{
  "n_layer": 10,
  "d_expert": 384,
  "router_score": "softmax",
  "norm": "rmsnorm",
  "norm_eps": 1e-06,
  "optimizer": "soap_variant",
  "beta1": 0.95,
  "seq_len": 512
}
Below are experts of layer 5 (counted from 0) of a mixture-of-experts language model. Rows are named router (the router's row for the expert), up (a neuron's input weights, with its number), down (a neuron's output weights, with its number) and show model dimensions 96-143. Each number is 200 + 30 x the weight over its row's rms, rounded and kept within 0 to 999.
Before each expert's rows: a language model's description of what the expert responds to. This comes from a sample of Wikipedia text that the model never trained on.

# expert 15
Description: Given names and their middle pieces before a surname, in sports reports and election or results tables, such as John, Kevin, Mike, (Br)andon.
router,216,237,160,217,239,268,214,169,190,225,212,195,190,266,200,225,165,163,211,239,194,281,220,218,217,202,180,262,147,131,182,191,200,176,157,208,227,178,199,192,222,181,234,195,172,179,181,195
up0,159,169,270,170,231,219,167,170,235,172,231,223,190,267,195,173,216,236,161,180,173,279,237,249,219,185,197,219,209,156,200,216,228,195,247,258,166,196,198,177,211,215,219,199,220,230,200,159
down0,173,162,152,185,242,181,171,219,214,247,155,150,249,202,219,219,252,219,157,230,196,172,192,201,184,184,179,208,247,230,194,194,209,235,214,254,210,180,265,245,179,176,226,216,274,181,225,158
up1,227,203,171,201,207,205,195,207,199,200,189,194,198,152,248,145,150,217,214,225,162,180,231,164,193,223,229,255,185,196,205,217,183,146,180,250,161,139,190,183,200,191,161,201,189,186,226,142
down1,196,168,240,244,207,189,180,173,183,231,170,196,173,248,163,141,235,178,177,229,197,226,275,235,99,184,223,213,177,211,194,179,182,235,188,173,193,157,138,190,163,170,195,213,193,197,210,167
up2,180,212,206,217,150,214,196,207,165,218,221,192,223,213,176,191,226,209,203,238,250,152,214,204,210,199,203,218,229,200,186,185,173,196,184,229,190,193,213,166,192,258,247,257,238,157,200,168
down2,182,224,180,180,214,197,225,237,175,215,174,184,159,218,230,196,204,193,198,250,191,201,147,181,227,226,238,204,187,202,140,214,194,224,220,125,243,178,216,249,200,166,249,230,208,170,227,188
up3,216,172,185,199,239,224,253,166,185,157,172,162,197,248,217,230,198,233,217,156,190,232,131,210,212,119,249,201,179,206,232,193,179,187,188,184,217,178,194,198,219,196,211,200,258,205,168,204
down3,187,174,205,184,182,170,194,188,179,240,175,144,244,173,139,206,180,221,204,194,240,159,189,226,224,190,154,218,188,142,211,176,200,193,189,234,241,195,235,211,208,190,182,232,182,183,201,211
up4,213,186,222,246,166,215,254,212,190,155,194,226,188,206,179,193,206,242,167,199,252,169,185,178,225,246,206,151,207,174,189,174,192,208,144,174,205,247,219,121,227,146,148,141,175,199,201,194
down4,189,230,191,162,182,204,216,218,215,156,161,149,206,132,197,191,215,224,151,201,190,223,223,258,191,223,269,134,152,194,221,193,178,259,199,212,188,247,170,191,238,216,142,217,197,162,128,201
up5,166,184,203,192,194,176,177,196,227,258,198,214,153,160,172,244,146,161,205,286,198,228,221,210,190,151,181,203,166,118,132,183,184,188,147,203,178,222,169,203,185,171,207,184,175,197,224,245
down5,235,194,259,218,224,213,204,194,191,200,216,184,226,186,202,172,176,190,168,183,175,211,206,161,167,194,217,189,214,167,220,180,188,241,230,212,230,172,239,211,227,202,211,182,166,221,224,145
up6,190,177,213,200,214,224,220,176,240,213,227,155,191,165,250,213,212,155,227,181,162,241,210,213,191,171,223,200,187,206,221,158,180,190,173,217,199,196,283,218,193,129,140,186,213,194,168,239
down6,264,223,198,228,192,204,215,198,221,202,205,165,201,191,192,207,212,283,219,158,204,178,251,205,209,171,193,206,181,121,189,247,211,193,200,124,176,172,179,172,202,163,199,151,243,184,194,206
up7,229,205,178,235,200,259,179,140,205,222,204,189,158,220,232,154,208,165,182,175,172,151,226,245,208,175,183,196,192,201,172,197,172,160,216,202,170,156,207,174,194,161,199,160,264,183,188,242
down7,180,190,221,226,189,249,203,166,179,157,134,183,176,215,193,200,235,275,207,267,156,229,243,169,164,219,214,218,242,203,208,200,156,217,243,178,237,201,183,185,207,168,220,204,221,182,274,155
up8,175,207,202,210,191,170,202,249,218,213,181,240,131,184,186,212,200,205,190,242,192,232,167,146,196,233,193,198,177,136,196,132,248,190,206,211,235,181,258,182,190,202,191,232,213,189,207,163
down8,207,244,157,221,166,207,209,214,177,160,208,209,204,149,180,235,283,169,213,191,230,220,240,205,152,234,171,196,198,237,220,213,226,185,160,239,205,237,164,222,215,213,254,182,208,168,263,197
up9,195,228,225,179,210,255,178,175,157,189,189,222,232,206,227,156,196,193,158,236,177,149,183,156,180,145,165,174,199,207,159,201,273,244,179,169,185,190,203,121,178,225,217,196,242,209,228,155
down9,188,190,205,212,178,227,243,208,205,217,194,236,173,234,224,196,247,200,257,223,208,272,143,207,160,198,261,242,201,214,165,185,216,209,163,153,187,180,262,186,156,192,200,254,192,222,204,162
up10,188,244,201,210,197,145,208,154,158,201,179,217,211,228,243,209,250,201,193,188,136,197,237,204,203,220,195,159,171,136,204,158,187,204,200,219,231,218,191,205,249,207,240,175,206,202,185,212
down10,234,222,207,183,245,235,210,230,210,189,174,199,134,223,188,241,196,190,160,228,213,206,166,231,199,186,282,216,188,190,177,192,185,146,224,168,194,174,186,161,216,164,222,200,245,240,163,151
up11,236,168,202,240,174,251,120,188,226,225,181,191,132,194,198,185,222,202,137,146,186,271,160,212,236,163,220,161,227,210,197,142,153,182,192,170,216,215,192,182,210,189,222,206,172,172,129,192
down11,223,234,202,206,262,253,196,220,238,181,180,217,174,231,184,198,240,132,257,192,156,171,217,248,199,181,192,214,214,204,239,242,181,249,137,187,200,212,139,225,249,202,218,213,227,188,178,168
up12,173,231,177,191,220,259,180,167,182,212,202,243,152,163,233,213,144,219,230,170,154,199,188,245,241,191,187,195,182,194,169,225,201,200,187,236,197,199,199,206,201,212,183,175,175,190,193,216
down12,168,225,115,252,227,200,187,131,210,208,205,216,119,159,186,252,208,185,206,201,219,228,181,222,145,203,228,211,194,262,138,218,203,216,232,290,161,160,170,246,256,259,205,218,248,193,210,187
up13,213,213,223,210,222,247,154,213,251,242,188,211,199,233,229,176,177,218,169,200,165,206,168,207,200,215,128,201,217,170,226,229,186,196,171,213,177,186,163,167,179,187,170,181,179,133,181,232
down13,161,107,217,165,183,177,201,262,216,190,213,210,213,239,214,165,197,174,210,173,222,158,204,192,160,198,184,208,223,162,150,207,213,219,206,195,180,224,199,183,153,214,218,214,176,195,239,188
up14,158,204,223,211,209,194,207,152,199,199,187,206,171,230,201,160,160,174,148,207,230,226,198,233,196,218,189,220,208,185,222,140,169,176,256,219,194,203,209,197,124,190,198,184,218,221,219,201
down14,199,272,204,215,247,193,241,229,224,197,210,147,202,267,227,185,236,242,226,165,209,158,183,186,210,200,176,189,220,200,213,249,153,170,171,222,224,147,257,215,255,146,159,167,166,181,200,208
up15,232,198,237,201,252,183,235,213,214,237,240,165,227,231,231,207,226,157,147,226,222,200,176,171,215,190,166,225,169,212,210,224,200,220,196,218,184,331,187,188,192,213,221,211,201,212,221,231
down15,222,255,222,176,196,197,199,215,233,200,191,228,229,258,121,232,189,154,162,170,193,172,176,167,226,206,179,180,207,192,192,217,188,241,203,220,189,223,233,178,181,185,212,221,222,224,239,216
up16,171,171,224,184,142,191,215,155,203,163,205,92,163,235,232,145,194,205,258,170,248,205,220,179,218,137,181,198,229,229,195,202,198,283,187,217,220,218,201,249,224,220,193,191,199,154,263,210
down16,171,187,236,224,201,161,157,182,275,171,247,183,208,224,197,185,159,185,263,203,222,202,197,151,176,127,198,220,200,220,224,180,202,165,193,226,203,215,205,211,162,164,200,170,130,232,186,194
up17,197,236,194,189,194,250,163,203,265,198,154,259,209,240,207,174,179,222,224,189,175,176,201,221,196,209,189,190,251,179,165,186,199,204,197,213,228,219,256,205,164,238,217,210,172,184,170,177
down17,198,236,214,215,215,240,162,212,190,215,190,205,245,195,207,211,214,192,237,164,182,225,243,198,186,212,211,214,207,207,199,206,148,266,228,262,189,238,217,224,134,210,176,129,211,134,217,191
up18,214,212,221,170,158,245,197,182,160,157,157,161,221,256,214,194,221,171,180,197,173,171,206,218,229,176,185,205,238,228,231,222,243,176,261,194,222,147,198,216,189,228,217,268,229,226,174,169
down18,175,188,169,172,183,175,183,189,199,135,200,219,153,214,244,215,218,197,215,218,198,204,183,209,199,273,228,202,255,240,201,206,190,202,209,231,220,198,214,172,212,210,203,251,182,217,244,213
up19,212,161,191,205,143,202,180,209,185,176,128,120,187,226,241,185,245,225,181,181,241,184,165,214,237,224,216,190,232,269,196,182,225,207,168,141,222,154,158,226,213,246,223,200,225,178,151,182
down19,240,190,227,231,166,216,178,237,179,254,305,201,149,245,247,210,198,169,204,187,187,168,193,141,190,217,191,165,216,209,202,201,220,235,182,263,184,233,192,185,156,188,222,189,192,170,196,205
up20,236,177,212,226,184,201,142,150,184,210,199,217,193,201,190,145,221,145,235,233,282,207,211,203,180,185,200,211,264,167,213,200,192,209,219,153,173,203,183,125,219,200,163,196,257,181,168,219
down20,182,215,211,199,144,235,174,178,170,189,192,151,163,179,190,197,219,156,238,209,205,215,192,216,182,182,184,198,254,201,226,194,178,226,226,220,149,179,181,222,216,204,189,182,222,164,181,184
up21,163,208,218,213,230,231,179,199,191,156,163,198,189,221,199,246,228,151,203,203,232,157,175,186,210,197,244,199,238,207,185,150,174,132,172,187,188,189,209,186,198,236,169,187,197,219,173,204
down21,183,206,190,171,193,151,104,242,174,156,209,148,238,207,171,209,151,180,226,227,265,150,181,233,180,236,182,170,206,225,253,173,194,156,168,201,266,213,188,215,174,229,188,185,185,181,250,208
up22,223,231,234,194,184,185,182,195,171,167,211,226,197,164,158,152,170,103,196,199,220,197,200,195,202,165,168,259,283,150,204,192,187,248,258,164,176,192,137,152,193,197,185,238,259,166,216,175
down22,207,211,214,159,172,195,170,183,219,178,197,207,212,172,181,192,165,229,286,203,234,189,187,171,166,152,231,207,225,194,240,235,184,178,165,149,178,118,206,183,226,166,254,236,245,250,193,172

# expert 21
Description: Word pieces of Latin taxon names, drug and chemical names and math markup, in species articles, such as (El)asmobranchii, (Mammill)aria, mathb.
router,154,215,150,216,178,183,217,246,230,175,234,198,143,215,207,234,175,204,195,206,200,194,213,193,215,174,214,224,161,220,179,205,182,196,185,164,193,187,229,211,120,190,230,176,199,179,231,203
up0,224,178,187,214,163,233,177,182,248,223,172,129,199,147,193,193,173,180,209,186,187,180,218,285,205,233,251,225,158,218,231,199,204,152,228,203,196,182,179,198,185,224,174,195,218,223,189,115
down0,198,169,160,173,124,178,228,179,204,233,235,162,178,238,185,173,189,216,162,174,189,267,250,205,179,145,177,144,217,190,216,213,170,225,229,228,231,226,201,165,209,241,209,225,178,220,216,174
up1,217,264,248,219,189,231,186,222,194,306,224,176,177,213,227,172,181,194,225,198,222,201,195,192,192,176,180,192,183,181,184,223,234,172,170,256,172,231,227,209,155,224,250,272,167,192,182,203
down1,238,225,144,191,241,209,177,195,144,243,152,175,214,256,169,187,174,177,152,171,215,132,174,231,206,191,223,250,180,230,230,195,154,164,173,196,183,231,221,230,230,191,124,216,171,226,197,160
up2,226,214,156,195,207,202,244,234,166,159,185,231,192,220,211,231,222,125,209,150,149,195,217,197,184,205,212,199,196,179,171,205,231,152,218,203,214,217,179,247,133,222,172,180,158,169,231,162
down2,198,205,255,210,206,207,195,198,291,187,239,176,184,181,226,156,226,201,237,214,194,246,242,149,168,209,212,168,185,206,204,207,194,198,198,201,223,158,244,216,210,192,191,187,210,196,244,198
up3,162,156,245,148,195,202,192,232,204,181,211,199,192,162,192,195,197,177,163,235,236,206,179,270,141,291,167,213,223,221,151,245,195,217,209,168,208,228,195,188,206,207,215,179,186,191,213,185
down3,190,271,157,189,188,237,166,187,266,121,242,247,168,213,186,237,228,165,249,170,248,226,227,186,174,225,197,161,205,226,228,165,196,238,172,227,248,240,208,218,180,214,207,157,179,215,217,161
up4,168,208,210,249,200,224,210,157,228,157,226,198,203,229,110,124,170,181,189,232,219,166,187,179,201,254,249,173,222,189,190,205,196,203,188,226,175,193,227,177,193,168,229,172,157,232,192,196
down4,222,203,199,215,181,207,204,233,254,180,222,223,213,232,203,198,238,196,220,247,275,225,194,223,184,207,160,213,220,186,237,210,140,230,193,206,236,211,205,218,195,112,203,236,257,168,151,246
up5,303,206,189,199,148,185,192,182,244,181,159,254,129,203,239,215,193,159,230,121,186,196,196,170,196,160,199,161,224,169,224,188,156,219,206,157,227,179,195,191,190,211,199,211,221,216,213,188
down5,216,194,174,137,180,219,230,177,201,232,255,238,184,156,179,137,143,211,240,220,205,183,194,178,190,187,234,149,177,211,205,164,211,164,194,197,198,220,185,234,180,166,192,254,224,193,183,239
up6,141,238,172,219,202,152,179,217,205,188,190,178,226,163,207,226,149,211,227,182,193,189,212,181,191,216,171,166,103,199,217,206,197,164,201,196,225,173,184,238,157,246,184,185,168,231,220,206
down6,176,165,185,145,251,168,198,206,194,201,205,141,203,165,138,187,226,214,184,189,198,188,190,215,213,209,168,178,184,150,252,153,217,194,201,169,197,204,262,178,222,246,169,204,165,200,198,185
up7,168,239,210,201,180,176,215,224,219,204,246,181,157,233,221,236,203,244,193,154,186,219,197,169,186,221,205,211,204,188,205,174,235,236,237,161,152,203,181,219,133,226,218,160,197,194,192,177
down7,217,183,160,161,230,210,161,189,235,224,175,160,187,212,203,262,183,206,192,195,211,281,175,229,238,120,151,202,196,197,229,152,171,211,228,223,147,161,232,237,219,216,212,184,233,201,198,167
up8,264,190,171,280,207,194,234,235,182,218,189,239,224,187,203,151,220,175,183,236,190,201,235,208,195,226,228,228,226,190,138,201,201,247,182,187,185,195,206,213,217,225,196,152,259,190,188,207
down8,216,162,147,199,212,218,169,248,191,251,212,158,219,189,229,193,176,228,207,173,245,191,189,250,144,185,172,208,202,167,225,221,248,218,195,157,219,254,209,193,186,199,222,224,236,164,209,216
up9,139,273,198,166,196,227,166,150,204,179,237,260,199,167,193,206,201,189,195,194,162,232,237,204,161,207,200,194,187,206,193,206,162,162,199,202,160,215,230,197,212,254,163,204,180,197,204,164
down9,193,172,224,230,237,181,174,221,226,148,194,221,220,220,185,218,209,196,229,150,182,191,224,200,118,230,175,195,171,181,223,193,177,230,194,196,200,181,222,227,193,178,198,216,216,234,166,208
up10,171,191,234,183,213,183,214,199,212,228,172,245,169,163,164,215,189,215,214,180,228,198,172,216,251,210,224,213,215,208,282,188,232,254,172,211,234,185,196,120,226,184,237,200,201,170,228,193
down10,229,192,192,165,151,252,173,200,159,239,166,228,205,279,202,211,188,183,182,145,197,172,210,218,201,246,217,227,175,209,187,213,264,172,201,158,219,170,216,160,241,207,170,163,143,221,186,215
up11,191,193,211,155,135,210,197,199,191,191,214,162,170,246,222,166,232,225,187,260,223,156,225,192,212,162,193,190,201,238,184,216,169,229,207,207,192,208,238,195,210,211,140,118,239,221,202,193
down11,195,160,249,195,192,195,219,230,188,197,195,180,213,228,240,237,195,181,146,219,210,191,215,236,227,186,118,229,203,174,216,247,167,232,175,176,176,221,193,220,178,254,195,209,203,150,151,215
up12,155,189,178,191,209,215,260,163,216,192,162,178,156,237,189,219,202,210,208,248,206,115,214,187,209,228,245,203,183,251,200,220,249,190,167,191,229,169,218,204,173,174,236,202,169,174,225,204
down12,212,209,157,141,196,175,221,240,205,223,214,226,224,208,170,170,225,162,151,209,201,168,127,177,195,187,184,183,175,183,200,133,234,206,178,169,205,212,170,198,261,197,201,201,182,202,172,171
up13,194,215,155,221,195,142,148,197,253,192,182,198,192,207,195,232,206,236,218,244,215,203,250,208,216,217,205,179,194,237,210,237,212,151,229,212,186,212,239,221,183,181,205,153,210,216,244,204
down13,174,218,172,157,169,175,216,213,173,216,171,204,193,166,200,186,163,160,197,195,217,203,205,240,206,184,220,208,240,157,185,195,205,194,249,150,181,188,177,205,248,208,201,171,183,187,144,195
up14,201,141,191,249,187,222,176,183,228,195,243,213,207,198,210,199,230,200,250,306,196,177,186,221,177,217,186,192,210,160,184,192,175,226,217,263,204,230,148,197,244,244,200,198,180,206,145,219
down14,206,224,241,145,232,172,188,216,245,223,208,201,169,195,233,181,200,117,176,219,224,161,237,184,231,209,243,234,175,159,177,241,218,241,157,191,247,226,191,233,205,208,193,218,193,196,160,200
up15,194,144,189,226,178,182,146,191,184,225,241,169,203,229,142,215,185,162,168,232,182,202,241,217,222,201,154,190,169,201,174,218,254,218,268,209,182,169,203,216,185,184,247,133,202,178,203,167
down15,208,157,169,156,230,190,204,234,264,255,266,176,228,218,198,146,208,218,205,224,188,206,234,182,218,213,200,226,138,219,130,211,168,206,218,185,231,186,189,189,198,178,188,227,202,203,205,201
up16,198,217,268,162,235,203,174,195,175,225,212,206,162,224,185,272,231,196,237,206,178,189,242,135,152,243,233,201,165,167,188,185,199,202,176,240,181,181,219,229,213,136,222,223,209,151,188,268
down16,238,178,275,222,195,218,225,174,195,166,242,209,207,202,222,208,202,204,182,192,253,152,261,159,196,264,234,164,203,187,166,162,189,196,249,233,154,183,199,199,185,236,136,173,180,193,238,195
up17,199,230,197,194,208,143,229,192,177,205,160,198,228,170,191,211,169,204,165,175,219,220,204,174,208,203,195,235,231,204,243,229,191,231,165,195,185,180,161,189,199,200,207,230,217,167,160,243
down17,208,132,144,200,230,203,242,189,218,208,246,222,195,166,174,198,170,191,246,204,180,250,193,215,181,185,195,231,183,205,213,157,160,173,231,237,203,192,182,161,224,211,232,231,199,230,232,169
up18,246,219,176,203,251,226,268,165,228,168,195,129,199,205,173,177,165,190,144,180,238,207,186,182,217,238,236,182,219,205,199,219,222,151,212,173,158,199,195,180,177,237,201,241,197,166,201,191
down18,158,194,190,161,212,231,221,259,215,201,183,147,170,172,177,186,181,199,215,188,214,181,150,224,165,204,269,237,190,206,193,166,225,232,220,210,194,155,196,252,206,239,159,195,208,208,213,153
up19,242,208,184,160,214,206,204,225,161,178,182,199,198,226,243,153,219,188,231,198,208,202,185,172,207,179,225,217,152,156,154,171,229,215,193,170,167,174,219,176,203,256,175,203,179,233,166,216
down19,249,211,209,204,219,186,180,162,182,198,178,155,185,195,208,184,217,195,158,199,177,246,169,183,226,119,187,197,164,214,175,192,200,195,207,202,166,199,177,175,217,221,160,196,244,225,162,177
up20,143,217,189,179,205,154,176,221,192,200,219,202,223,188,202,246,213,181,165,205,242,236,141,233,198,217,201,240,228,235,186,163,227,172,218,193,205,257,185,183,226,198,162,239,214,237,238,188
down20,218,161,191,184,244,167,220,218,171,235,177,251,191,171,182,224,202,177,171,202,195,209,239,202,155,177,180,224,215,211,250,222,189,218,198,217,187,207,224,243,208,188,176,221,260,221,236,208
up21,175,202,176,200,204,199,155,200,187,180,224,216,156,227,175,171,192,172,209,214,184,160,231,223,208,165,201,204,140,224,168,196,171,225,241,184,212,243,237,230,211,220,233,208,186,210,242,216
down21,195,205,284,169,201,170,194,220,209,232,225,168,210,209,268,251,185,218,168,197,183,189,156,160,216,210,186,185,223,200,197,200,195,200,144,134,201,191,158,250,204,202,203,220,157,169,221,202
up22,200,225,203,125,164,198,172,229,194,198,144,185,200,171,200,212,218,213,224,176,189,185,228,175,169,168,202,217,208,213,213,223,111,215,204,165,176,231,213,142,211,229,223,233,208,222,219,174
down22,153,201,169,191,197,168,215,192,180,162,192,224,202,202,213,218,254,209,186,215,164,215,215,177,228,208,217,272,190,227,155,189,234,191,163,233,177,187,254,163,218,195,222,141,191,169,214,195

# expert 3
Description: Opening word pieces of towns, clubs and regions, often in sports results tables, such as Sp(ennymoor), Gl(ossop), C(oventry), M(unster).
router,158,136,208,202,218,289,186,193,141,164,169,214,242,184,225,187,200,259,193,201,200,253,159,244,173,186,201,202,235,123,149,147,259,173,242,287,166,232,231,228,179,161,240,150,205,202,202,221
up0,165,188,212,220,215,216,213,206,207,159,219,173,247,228,169,207,224,197,216,182,215,213,180,185,193,161,224,223,144,171,204,183,195,169,289,189,257,209,210,215,162,162,248,231,162,207,203,201
down0,225,286,206,242,161,177,218,198,239,215,188,152,170,197,181,214,222,212,214,216,165,211,256,180,184,190,219,163,220,173,119,193,186,196,257,214,264,212,165,119,244,179,184,220,182,173,204,181
up1,228,221,230,160,169,212,150,196,161,200,230,188,189,205,209,178,215,239,174,184,187,235,103,232,195,194,185,206,215,214,183,201,261,188,234,199,199,247,224,197,204,252,150,143,205,209,213,170
down1,250,198,193,205,240,168,193,193,233,161,248,164,180,218,208,195,206,208,197,223,191,197,183,224,144,238,223,167,199,199,156,163,235,138,184,220,202,179,189,240,250,237,209,194,265,217,237,186
up2,202,195,232,233,170,243,179,216,202,194,174,183,158,218,229,223,116,205,163,204,211,206,149,239,185,207,260,181,191,152,212,184,202,173,213,120,210,179,251,213,158,181,180,176,220,223,162,230
down2,242,177,166,187,172,184,172,200,198,200,178,181,213,235,160,212,203,241,274,228,187,237,207,173,204,216,236,189,164,205,236,191,175,179,186,145,181,202,207,186,197,255,158,173,190,208,167,171
up3,216,202,251,195,221,213,198,157,218,184,210,242,153,123,268,150,204,218,162,244,177,224,232,135,182,224,175,223,199,130,194,204,214,169,248,210,209,218,235,242,230,188,197,212,198,148,212,184
down3,245,222,211,197,215,201,201,223,193,235,179,278,221,244,186,292,221,232,193,174,261,186,198,222,193,175,235,204,155,119,172,189,231,172,237,181,197,223,225,186,166,226,193,201,172,165,171,214
up4,154,210,204,153,182,220,209,197,135,209,217,211,207,225,203,220,196,193,266,144,223,234,235,116,226,193,247,200,192,213,201,192,237,124,231,258,229,201,232,207,205,185,154,226,255,209,210,195
down4,261,201,147,226,237,195,208,177,229,184,215,161,199,164,241,195,177,185,188,172,204,185,183,197,196,211,209,202,229,264,211,214,204,229,236,192,188,231,213,220,173,214,164,188,128,230,214,145
up5,233,184,268,129,188,216,138,199,169,247,208,204,177,263,229,193,166,174,220,174,203,246,201,199,241,261,204,231,234,217,246,229,192,230,183,186,211,243,197,158,221,173,210,217,233,214,238,250
down5,175,166,201,254,198,214,208,154,228,221,136,219,173,209,226,141,157,185,232,202,156,202,201,142,217,178,224,215,191,208,220,237,236,241,157,244,222,202,238,214,211,186,213,250,159,194,207,195
up6,205,176,209,186,218,251,227,218,177,196,220,246,213,231,222,226,195,235,225,204,190,171,203,184,239,190,178,136,183,151,145,232,185,257,154,237,214,149,234,187,213,202,253,209,147,174,225,181
down6,238,220,173,178,180,256,169,194,210,190,180,164,216,187,155,188,166,239,259,193,158,229,168,169,210,218,196,227,213,230,208,209,172,201,187,261,179,234,147,210,233,183,258,209,176,216,212,220
up7,216,233,212,195,179,200,219,253,244,192,191,193,254,219,166,195,186,224,238,190,156,198,181,243,181,234,210,181,206,165,174,234,143,226,207,218,224,206,218,204,174,216,206,170,239,180,254,254
down7,196,216,198,211,230,201,165,183,209,246,225,194,162,155,171,216,200,189,202,175,221,210,245,196,145,239,251,149,200,196,204,228,165,196,212,204,199,194,213,156,206,202,242,185,196,212,237,181
up8,181,203,184,169,205,236,242,174,147,171,202,240,209,261,178,233,223,202,199,230,238,160,192,196,180,222,208,157,201,158,191,252,268,193,195,239,246,200,156,235,209,252,224,181,202,232,219,209
down8,212,233,227,170,141,220,219,237,253,227,237,257,206,155,205,225,203,211,165,231,209,251,171,175,215,133,204,238,212,190,215,198,252,187,166,215,150,180,200,220,217,222,170,226,196,195,193,127
up9,175,195,181,197,178,164,229,194,199,172,161,224,154,152,290,236,212,284,243,203,212,239,201,252,146,186,208,225,238,145,225,196,201,176,174,213,221,225,205,219,206,202,195,198,183,165,192,241
down9,137,192,177,224,180,219,217,182,185,258,139,122,140,160,198,191,187,174,198,169,190,186,186,194,178,220,209,190,206,200,234,226,197,146,185,178,170,157,245,173,177,198,158,210,178,191,167,217
up10,206,238,229,195,171,202,211,178,164,188,224,220,205,200,211,178,214,165,211,157,188,188,182,162,210,177,143,200,192,183,225,163,226,245,230,186,200,196,221,240,195,169,196,172,154,249,243,242
down10,177,186,175,205,189,243,192,215,220,208,187,188,258,153,179,220,186,222,212,203,166,220,216,200,217,194,250,223,195,177,235,182,170,225,217,155,150,206,177,206,186,266,204,148,196,200,173,210
up11,211,184,198,178,208,214,222,241,166,180,178,214,225,203,229,181,160,168,194,180,194,171,209,264,181,218,165,205,220,164,112,153,232,238,220,222,180,239,209,167,204,199,237,139,192,241,193,231
down11,173,196,206,206,164,208,208,197,228,233,213,172,194,218,216,245,209,175,199,222,204,190,172,274,174,220,211,220,206,169,236,195,306,248,163,199,217,199,243,229,161,168,207,211,203,227,154,195
up12,162,199,254,178,243,204,169,189,143,177,148,215,212,187,233,212,209,166,196,173,183,207,155,257,185,155,224,220,184,189,223,184,207,248,227,199,178,175,226,158,179,206,229,204,223,182,202,208
down12,252,135,201,189,225,190,206,174,174,173,254,211,204,196,183,201,153,210,157,199,197,177,213,148,203,243,204,216,188,194,153,246,255,222,247,149,199,212,216,167,165,196,196,213,265,138,259,276
up13,247,231,245,272,221,181,197,197,192,187,202,199,185,168,226,158,190,231,175,228,198,209,168,210,150,133,197,217,196,111,246,185,179,199,192,198,123,204,163,218,213,182,210,163,256,223,200,177
down13,255,227,197,187,251,234,192,235,227,206,169,220,200,196,181,181,232,265,175,177,248,192,159,169,232,236,199,222,229,213,211,181,182,235,149,190,176,195,182,185,197,187,168,232,176,261,201,194
up14,151,135,197,237,236,165,165,143,140,232,183,158,168,247,231,198,164,225,189,198,236,127,207,174,195,265,240,216,241,225,216,211,197,180,232,252,213,192,157,257,255,218,215,193,197,204,203,208
down14,191,172,233,189,207,149,214,217,174,237,228,205,224,232,166,225,174,204,234,122,253,135,214,183,239,270,235,232,171,162,212,213,190,184,228,216,185,168,244,228,187,169,235,211,150,182,176,237
up15,175,204,222,204,211,177,183,216,260,200,202,212,247,251,202,189,196,189,225,215,89,178,219,198,231,208,251,195,201,234,279,266,170,174,232,208,140,286,207,201,227,222,202,167,174,208,159,170
down15,155,284,207,168,193,168,231,198,230,239,194,167,164,226,226,144,165,174,209,196,145,217,174,180,238,195,186,195,146,270,194,177,170,230,199,182,257,202,199,180,207,191,222,237,193,216,235,219
up16,219,173,211,167,163,219,132,241,176,232,178,257,212,164,241,189,195,238,214,195,112,176,228,200,176,219,227,165,167,179,193,232,115,201,180,150,237,168,217,143,224,164,198,176,182,168,234,189
down16,210,158,252,274,169,195,201,160,208,214,191,267,165,203,172,185,174,256,222,168,191,195,219,241,202,249,200,233,226,154,211,237,129,147,192,192,233,179,208,190,222,190,218,245,146,230,194,132
up17,200,184,232,161,217,202,218,171,182,236,203,234,177,225,198,272,162,175,159,176,175,242,253,173,179,195,227,186,213,192,185,251,238,192,247,200,108,223,190,184,239,180,209,156,192,191,203,187
down17,207,167,186,172,177,195,195,163,139,150,181,216,195,193,203,212,116,239,194,178,205,206,168,294,214,220,230,165,212,232,185,202,152,193,209,196,202,191,212,234,214,216,222,237,156,183,246,152
up18,193,202,177,231,185,133,180,177,209,207,255,231,186,209,235,211,219,252,155,257,224,231,209,170,207,209,222,207,155,218,163,169,222,199,166,157,198,207,191,203,234,144,209,265,193,158,246,270
down18,144,196,183,234,150,204,208,190,187,235,249,199,199,202,175,189,198,177,158,192,153,245,195,196,181,156,210,199,166,203,195,164,201,238,219,205,193,174,156,222,273,184,177,232,182,224,176,246
up19,225,174,213,229,200,213,192,236,228,263,202,207,214,214,198,229,184,198,237,203,214,168,184,199,154,160,233,150,185,220,192,226,235,220,196,205,190,169,202,177,127,156,250,226,180,216,233,217
down19,209,236,157,184,239,241,171,208,188,241,192,236,219,183,191,230,141,176,165,194,252,256,226,178,200,156,185,204,204,176,250,195,206,218,118,141,207,234,217,184,211,154,149,145,268,139,191,203
up20,239,201,170,177,237,231,235,203,186,212,161,248,226,183,201,201,238,197,181,152,213,249,224,191,176,214,159,261,231,216,162,169,214,252,174,248,196,232,182,150,234,163,195,139,222,165,199,183
down20,164,209,229,207,225,174,191,219,183,239,209,205,212,143,148,223,204,219,200,184,230,184,199,188,212,164,179,192,205,172,231,205,191,150,215,193,223,191,158,192,157,186,187,223,168,202,221,184
up21,233,187,214,100,153,229,215,201,167,202,204,179,248,183,219,183,177,175,184,192,176,239,213,199,148,210,193,177,185,179,200,224,177,123,253,180,196,174,222,230,200,180,104,241,161,191,184,209
down21,225,176,170,173,191,293,180,213,129,212,159,149,238,234,199,211,173,218,219,197,166,189,228,223,164,232,160,255,217,173,241,220,184,213,173,250,167,184,191,226,227,187,159,191,174,255,210,203
up22,212,187,222,159,191,228,182,169,230,193,191,137,249,209,181,182,193,206,212,191,163,175,189,219,196,210,165,185,262,215,138,242,212,214,191,201,190,183,182,203,216,187,151,183,186,166,158,229
down22,255,172,141,197,189,218,225,195,222,161,197,175,254,254,189,219,191,169,209,225,152,226,202,195,215,203,229,239,205,239,231,166,214,223,193,216,248,193,179,169,197,181,158,145,193,194,178,222